From a checkpoint of a small mixture-of-experts model trained on Wikipedia: 550M tokens.
Below are experts of layer 3 (counted from 0) of a mixture-of-experts language model. Rows are named router (the router's row for the expert), gate (a neuron's input weights, with its number), up (a neuron's input weights, with its number), down (a neuron's output weights, with its number) and show model dimensions 0-63. Each number is 128 + 32 x the weight over its row's rms, rounded and kept within 0 to 255.
After each expert's rows: "gets" lists some tokens that make up at least twice as much of what it gets as of all text. This comes from a sample of Wikipedia text that the model never trained on. Tokens count by the router's weight.

# expert 56
router [111 169  98 108 135 175  92 169 187 159 174 143 154 150 120 101 148 125  71 153 100 118 122 166 131 119 106 143  89 146 140  86 133 152 111  89 141  96 122 131  80 179 156 127 145 160 159 154  74 145  80 107 119 161 174 107 120  90 112  93  95 113 212 176]
gate6 [143 166 114 114  99 120 143  94  93 175  56 156  85 139 139 127 130 101 122 100 129 142  99 126 168 169 109 165 110 104 143  93 111 190 108 142 119 125  40 155 128 165 122 157 131 155  96 111 171 112  66 127 160  82 202  93 111 124  77  90 125 106 154  85]
up6 [150 203  50 179 116 154  88 122 118 135 111  92 118  77 138 179 163 150 108 128  73 164  86 149 112 145 117 152 161 159 137 191 173 197 141  76 113 126 104 139 109 154 115  97 183 140 107 108 192  57  70 124 141 156 167 149  73 150  85 157  90 157 230 143]
down6 [144 154 170 184 109 178 162 169  79  74 130 160 147 128 193 104 186 115 141 110 169 165 179 126 116 147 154  94  71  94 151 154 131 128 161 169  91 176 103 138 148 151 100 138 155 157  96 136  93 114 140 133  75 100  79 111  86 134 125 115 183 130 120  94]
gets: " S", " B", " L", " R", " H", " M"

# expert 6
router [139 124  89 135 169 170  77 196 169 134 146 119 155 162  86 140 171 162  87 104 137 126 165 167 148 117  92 128 131 154 150  93 154 120 110 121 121  80 129  98  91 178 105 122 134 124 160 113 118 148 100 187 112 122 122 155 142  93  66  98  86  97 120 186]
gate0 [153 130  91 168 120 167 153 147  57 105 129 146  81 158 115 119  97 106  81 100 188 103 122 188 131 185  86  78  97  89  97 150 118  97 108 142 108 123 108 135 170 114 104 144 162 103 156 160  98 133 149 203  63 112 103 123 132 188 119 120 155 119 103 109]
up0 [146 108 139 134 117 170 145 166  92 140 159 174  74 206 154 161 136  76 104  76 167  90  77 146 110 168 131 127 110 113  92 120  87 111 109 101 125 142 108 167 128 133  94 162 138 103 153 165 126 119 149 152 105  99 110 131 116 150 104 132 144 109  57 118]
down0 [143 124 130  83 125 107 159 135 121  96 110 215 106 102 141 150 214 117  95 157 170 117 128 145 137 126 126 115 102 166 118 158 173 140 111  97 110  98 116 192 108 129 169 108 146 181 155 159  91  94 164 118  86  74 113 170 114 144 116 144 151 166 126  96]
gets: " ", " Candidate", " ro", " Title", " res", " %"

# expert 16
router [145 163 152 136 131 165 131 166 197 129 168 161 166 147  97 137 130 139  94 141  91 118 150 143 124 101  96 117  96 135 145  97 125 143 141  98 145 100 134 123  75 142 138 120 166 173 142 145  83 173  64 128 115 167 149 113 101  70 113 100  87 161 171 183]
gate3 [188  75  88 138 159  53 153 174 135 170 132 139 128 118 173 186  89  94 100 154 122  93 184 126  68  85 170 117  95 109  96 120  69 117 128 151  89 134  92  99 109 160 105  71 163 103  92 137 183 141 150 192  74 126 144  62  95 145 119 141  84 156  92 115]
up3 [139  62  65 166 178  70 153 197 109 168 105 151  81  88 159 233 110 142 110 178 108 102 164 115  90  99 145 113  96  95 124 137  99 134 156 146 145 142 115 122  86 177 113 123 129 109  88 109 180 157 136 211  50 158 150 115 133 130 125 163  81 171 102  99]
down3 [ 64 149 115 169 127 133 141  48 127 131 157 155 194 106 129 139 138  60  93 157 172 158  99  67 127 158 100 188 120 138 164 148 124 138 101 131 143 129 105 107 129 129 104 142 172  95 164 116 117 140 173  72 126 126  85 185 147 147 149 101 167  91 123 144]
gets: " ", " F", " S", " L", " P", " M"

# expert 60
router [106 151  94 138 138 123 112 125 137  97 124  85 123 171 137  92 188 142 108 109 113 166 140 137 167 129 149 146 108 154 182 143 168 138 193 101 160  78 105 139 105 159 155  82 122 165 166 160 137 158 123 145 135 158 148 141  91  61 115  80 100 101 152 123]
gate6 [ 92 145 138 179 118  61 140  82 114 138 110  94 218  83 143 135 156 115  89  99  65 188 140 147 113 140 154 116 155  99 160 106 117 137 119  45 169 145  78 112 100 143 152  81  98 111  84 187 106 123  92 108 100 195 138 129 148 140 112 153 139  74 138  93]
up6 [137 115 134 146 123 160 137 104 190 105 126  95 182 121  92 114 171 153 110  50 117 169 115 152 111 179 139 131 163  79 169 103 144 167  89 108 147 121  63  58  64 152 111 104 136 125 130 133 100  81  77  93  68 190 174 149 141 113  97 126  66 110 142 108]
down6 [140  67 136 129 108  96 123 158 207 132 128 164 188 131 113 190 166 136 151 143 154 133 105 156 134  55 137 105 118 137  86  95 132 176  93 140  86 112 148 120 130 105 149 102 113 149 146 144 159 142 126 127  71 130 138 116 181 139 108  63 169 105 160 124]
gets: "-", " a", " the", ":", " an", " |"

# expert 43
router [122 169 104 115 175 179 119 145 198 154 151  92 152 180 123 121 174 119  95 158 141 126 156 175 115  86  95 115 116 129 187  92 139 133 148 121 153  90 128 146 123 210 142 126 150 169 166 152  58 163  94 117 141 149 164 123 135  94 121 111  90 104 163 116]
gate3 [ 91 136 160 115 102 137 117 173  95 194 150 162 111 153  69  89 126 119 128 152 156 101 133 130 177 100  91  81  99 132 140 154 122 128 156 119 152 155 118 123  30 176 169 165 136 110 103 122 106 157  71 107 141 127  84 146  93 107 125 124 130 184 142 130]
up3 [202  96 127 167 169 173 115 109 142  89 113  77 102 116 201 172 114 148 134 121 105 175  95 118  66 136 127 143 163 164 105 138 149 120  56 137  97  99 131 120 209 111  63  98 178 154 144 154  92 134 189 142 117 144 160 112 190 130 117 119 108 116 128 129]
down3 [148 148 126 118 193 162 105 127  93 140 132  99 134 130 126 173  98 174 121 107 128 135 145 105 214 192 150 113 176  99 152 149 150 133 162  86 123  94  65 131 144 214 154 189 124 131 149 174 149  80 147 128 101  61 183 122 136  94  51  98 172 147 124 123]
gets: " and", "ing", "ed", " or", "ly", "ated"

# expert 46
router [106 193 167 129 191 151  86 151 131 129 149 120 150 155 143 154 191 147  76 169 119 168 160 142  96  77 134 109 113 181 154 157 115 129 154 142 158  68 121 148  86 162 143 104 185 151 126 196 103 161 109 119 128 177 159  92  76 134 128  86  69 128 121 165]
gate3 [128 110 115 139 151 102  98  98 110 147 142 124 122 115 181 144 104 142 106  85 101  87 144  77 121 183 106  98 137  88 146 213 117 111 154 120 172 142  62  98  94 183 166 151 167 112  74 140 144 190 143  98 136 140 160 117 188 185 141 174  51 153 102 146]
up3 [100 160 131 164 127 108 109 133 117 146 147 139 145 155 167  96 139 140  99 124 150 111 120 116 138 148 122  85 156 148 148 179  61 110 114 113 162 122  65 142 126 171 149  93 138  71  99  73 103 208 116  83  95  85 120 138 174 148 162 211 167 187 110 132]
down3 [132  81 112  93  84 116  87 133  62 127  75 115  88 137 170  87 125 120 150 128 145 110  98 176 114  98 124 172 133  82 139 123 161 148 167  90 135 128 110 120 145 136 201 186  96 112 105 167 105 120 119 157 100 100 109 132 142 109 126 164 122 104  83  97]
gets: " of", "ic", "ate", "ant", "ent", "ive"

# expert 21
router [ 99 130  98  92 181 193 119 164 135 140 149 123 130 167 107  99 135 130 122 112  79 123 143 195 131 139  92  89 102 138 189 152 101 129 148  97 131 104 115 135  89 124 150 113 158 192 151 129  62 165  92 131 114 165 187 103 137  83 156  98 123 124 172 185]
gate0 [142 147 161  96 182 176 161  97 147 120 116  83  85 110 126 100 129 145 121  74 108  88 159 131 121 159 171 117 114  93 126 168 166  99 169 124 124 118 144 135  82  93 163 119 145 154 149 137 109 173 105 139  93 153 166 148 122 131 170 105 119 131 170 102]
up0 [141 131  97 105 179 171 164 108 165 136 113  88 123 117 155  98 124 140 121  51 136  90 163 149 144 124 194 118 141 114  98 150 128  72 153 155  82 102 144 102 119 106 166 128  97 143 138  96 118 132  86 122 119 109 155 130 127 141 146 120 121 108 184 128]
down0 [107 157 140  69 133  97 149  98 217 139 128 153 143 120 127 132  74  96 196  68 141 127 141 163 155 109 123 134  91 143 113 183 138 147  80 129 123  94 102 141 103  73  90 111  90 103 157 104 134  83 139 140  83 127 107 127 161 105 139 152 115 158 161 158]
gets: " b", " t", " d", " Sh", " st", " sc"

# expert 31
router [142 145 130 104 154 174 127 139 158 106 157 105 147 139 108 158 133 139  97 171 117 139 150 173 113 136  71 108 111 109 130 112 124 125 188 119 162  84 119 149  84 128 147  96 168 160 169 138 136 136  97 162 140 130 144 115 116  78 135 114  79  73 179 164]
gate0 [188 143  56 158  91 148 130 160 138 122 112 140  74 129 139  98 180 139  65 136 179 141 137 113  89 131 138 143 178  92 113 162 146  54 183  98  78 177 152 144 121 137 160 166 163 112 117 108 182 128 113 161 129 136 105  90 102 146 139 124  64 171  69 119]
up0 [166 202 102 140  49 170 125 133  92 116 107 215 108 100 123 108 157 169 149 104 155 101 162 132  49 128  91 176 153 107 153  97 177 114 148 153  94 171 120 126 182 135 167 118 179 164  88  77 169  94 158 159 116 151  92 117  96 107 156 103 117 165  88 134]
down0 [176 124  56 132 143 191 168 135 139 137 103 128 127 123 115 103 133 103 102 146 147 108 101 131 103 129 176 113 129 124  88 153 134  93  71 144 118 110 134  58 107 182 135 121 123 160 151 119 137 127 137 150 137 162 133 147 111  98 156 133  95 193 135  92]
gets: "\n", " to", " played", " won", " play", " released"

# expert 27
router [113 144 131  99 159 126  92 173 150 136 105 111 130 123 134 137 155 170  90 123  86 131 215 116 105  84  60 105  87 197 164 127 129 119 150 145 137 119  55 139 110 165 168 112 133 139 137 165  77 160  77 144  91 148 163 158 155 117  97 127 121 134 142 138]
gate0 [ 90 156  60  94 145 152 139 136  99 143  87 105  83 121 118 146 125 137 128  83 172 128 183 211 105 110  77  92 145 142 172  74 147  69  99 129  88 127  83 129 107 110  57 144 133 147 180 112 138 147 135 174 135 104  51 131  95 124 131 129 129 102 155 128]
up0 [153 103 202 159 118 168 145 112 191 117 158 177 193 126 156 110 125 104 157 170  89 118  84  53 119 153 159 115 132 100 112 156  75 179 148  84 169 126 167 157 155 162 164 127  97 154  49 130 140 134 121  82 127 167 175 122 126 117 125 101 116 196 168 104]
down0 [183 156  98 174 123 110  92 180 138 130 157 173  72  87 134 137 136 135 182  77 183 125  85  95 233 147 123 113 162 132 125 140  64 129 197 113 101  87 142 147 123 137 142 196 150 117 153 155 131  60 118 152 140 155 165 113 134 102  95 154  90 172 152 126]
gets: "al", "il", "ol", "ul", " al", "it"

# expert 50
router [147 126 161 160 154 145  96 179 160 129 137  94 160 170 135 109 155 186 119 122 104 128 124 161 142  40  85  84  85 143 138 123 157 136 202 110 146 109 143 151  80 150 164  87 143 195 140 156 124 176  83 119  83 137 114 150 140 107 104 108 124 144 163 156]
gate32 [125 102 205  92 125  98 138 147 129 131  72  72 115 111 139 127 118 129 125  72 127 133 122 136 123 157 116 149 102 109 129 125  85 172 149 121 106 135  95  94 129 171 184 135 147 202 131 100 122 146 124  97 116  95  88 159 118 136  65 176 110 151 135 131]
up32 [153 125  92 209 144 168 149 112 163 108 182 115 125 150 117 137 130 145 127 128 165 139 206 127 133 139 137 140 155 164 144 179 162 106 121 142 186 145 161 113 137 100  81 121 120  66 155 113 143 104 131 128 124 129 145  66 131 131 151  85 129  48 120 136]
down32 [145 140 129 134 104 148 141 175 146 148 149 106 116 144 183 122 106 142 179 110 123 158 140 136 170 131  80 117 215 130 119  97  85 107 105 132 137 114  60 109 124 119 101 119  97 148 110 143 139 124 166 120 139 148 137 111  81 161 143 117 100 120 170  79]
gets: "i", "a", "u", "o", "ia", "z"

# expert 28
router [117 205 139 158 155 136 116 185 154 124 157  87 135 150 185 114 165 144 119 140 132 145 171 179 150 125 131 124  78 142 205 121 165 150 129 103 172  97  92 128 129 152 128  70 144 123 145 162 135 163 132 150 154 174 137 129 131  45  97  70 109 115 172 126]
gate6 [137 132 118  99  91 122 108 114  86 205 101 117 167  97 147 118 130 128 170 105 127  68 134 124 108 158 141  64  98 156 130 125 144  97 131 141 155 121 170 131 166 124 146 103 117 100  90 164  91  55 160 133 118 156 139 144 100  52  94 154 124 102 179 134]
up6 [108  89 118 140 113 130  90 136 129 102 135  32 151 102 141 174 167 174 133  86 124 127 130 127 131  79  93 163 129 121  87 114 118 141 131 230 110 105 164 110 165 151 190 133  93 147  91 167 129 121 133 115 131 200  69 152 187  72 130 185 140 139 151 123]
down6 [145 119 197 167 101 143 178 125 139 148 187 155 153 100 154  91  99 140 142 185  86 160 125 144 110 126 191 168 166 133 139 143 143 140 122 117 126  96 195  66 120 117  88 155 155 139 144 130 156  77 136  92 146 133 131 123 130 105 108 144 197 132 150 129]
gets: " the", " a", ":", " an", " /", " by:"

# expert 62
router [137 142 132 120 174 173  74 184 179 138 139 119 170 176 108 116 163 136  96 125 121 139 140 181 107 114  92  85 113 129 140 101 167 165 157  72 158  80 121 139  74 128 150 121 119 131 102 144 147 187  87 153 106 200 170 147  95  97 158  67  97 111 156 141]
gate3 [154 123 150 189 167 163 102 142 190 146 148 123 102 121 174 142 205 165 199 138  86 123 207 149 175 114 128 112 109 155 101  92  98 134 132 143 118 101  93 129 122 127 146 125 101 119 144 149 148 115  55 150 102 131 103 116 135  79 101 134 147 202  97 154]
up3 [135 121 139 246 163 125 115  99 201 140 155 153 105 130 167 152 153 152 165 161 153 115 120 132 151 150 146 144  78 134 102 124 130 158 126 114 119  95  99  91 138 121 192 147 114 111 114 139 156 137  88 147 101 139 132 160 166 104 149 109 117 166 107 103]
down3 [ 76 108 144 101 154 177  47  93 138  76 166  99 150 138 157  52 150 150 154 150 121 142  99 131 133 105 142 109 166 137 134 119 132  50 144  96 125 116  99 163 180 164 114 192 138 132 146 121 150 135 168  84 163 108 131  98 119 148 104 163 110 117 189 164]
gets: "s", "a", "e", "es", "m", "i"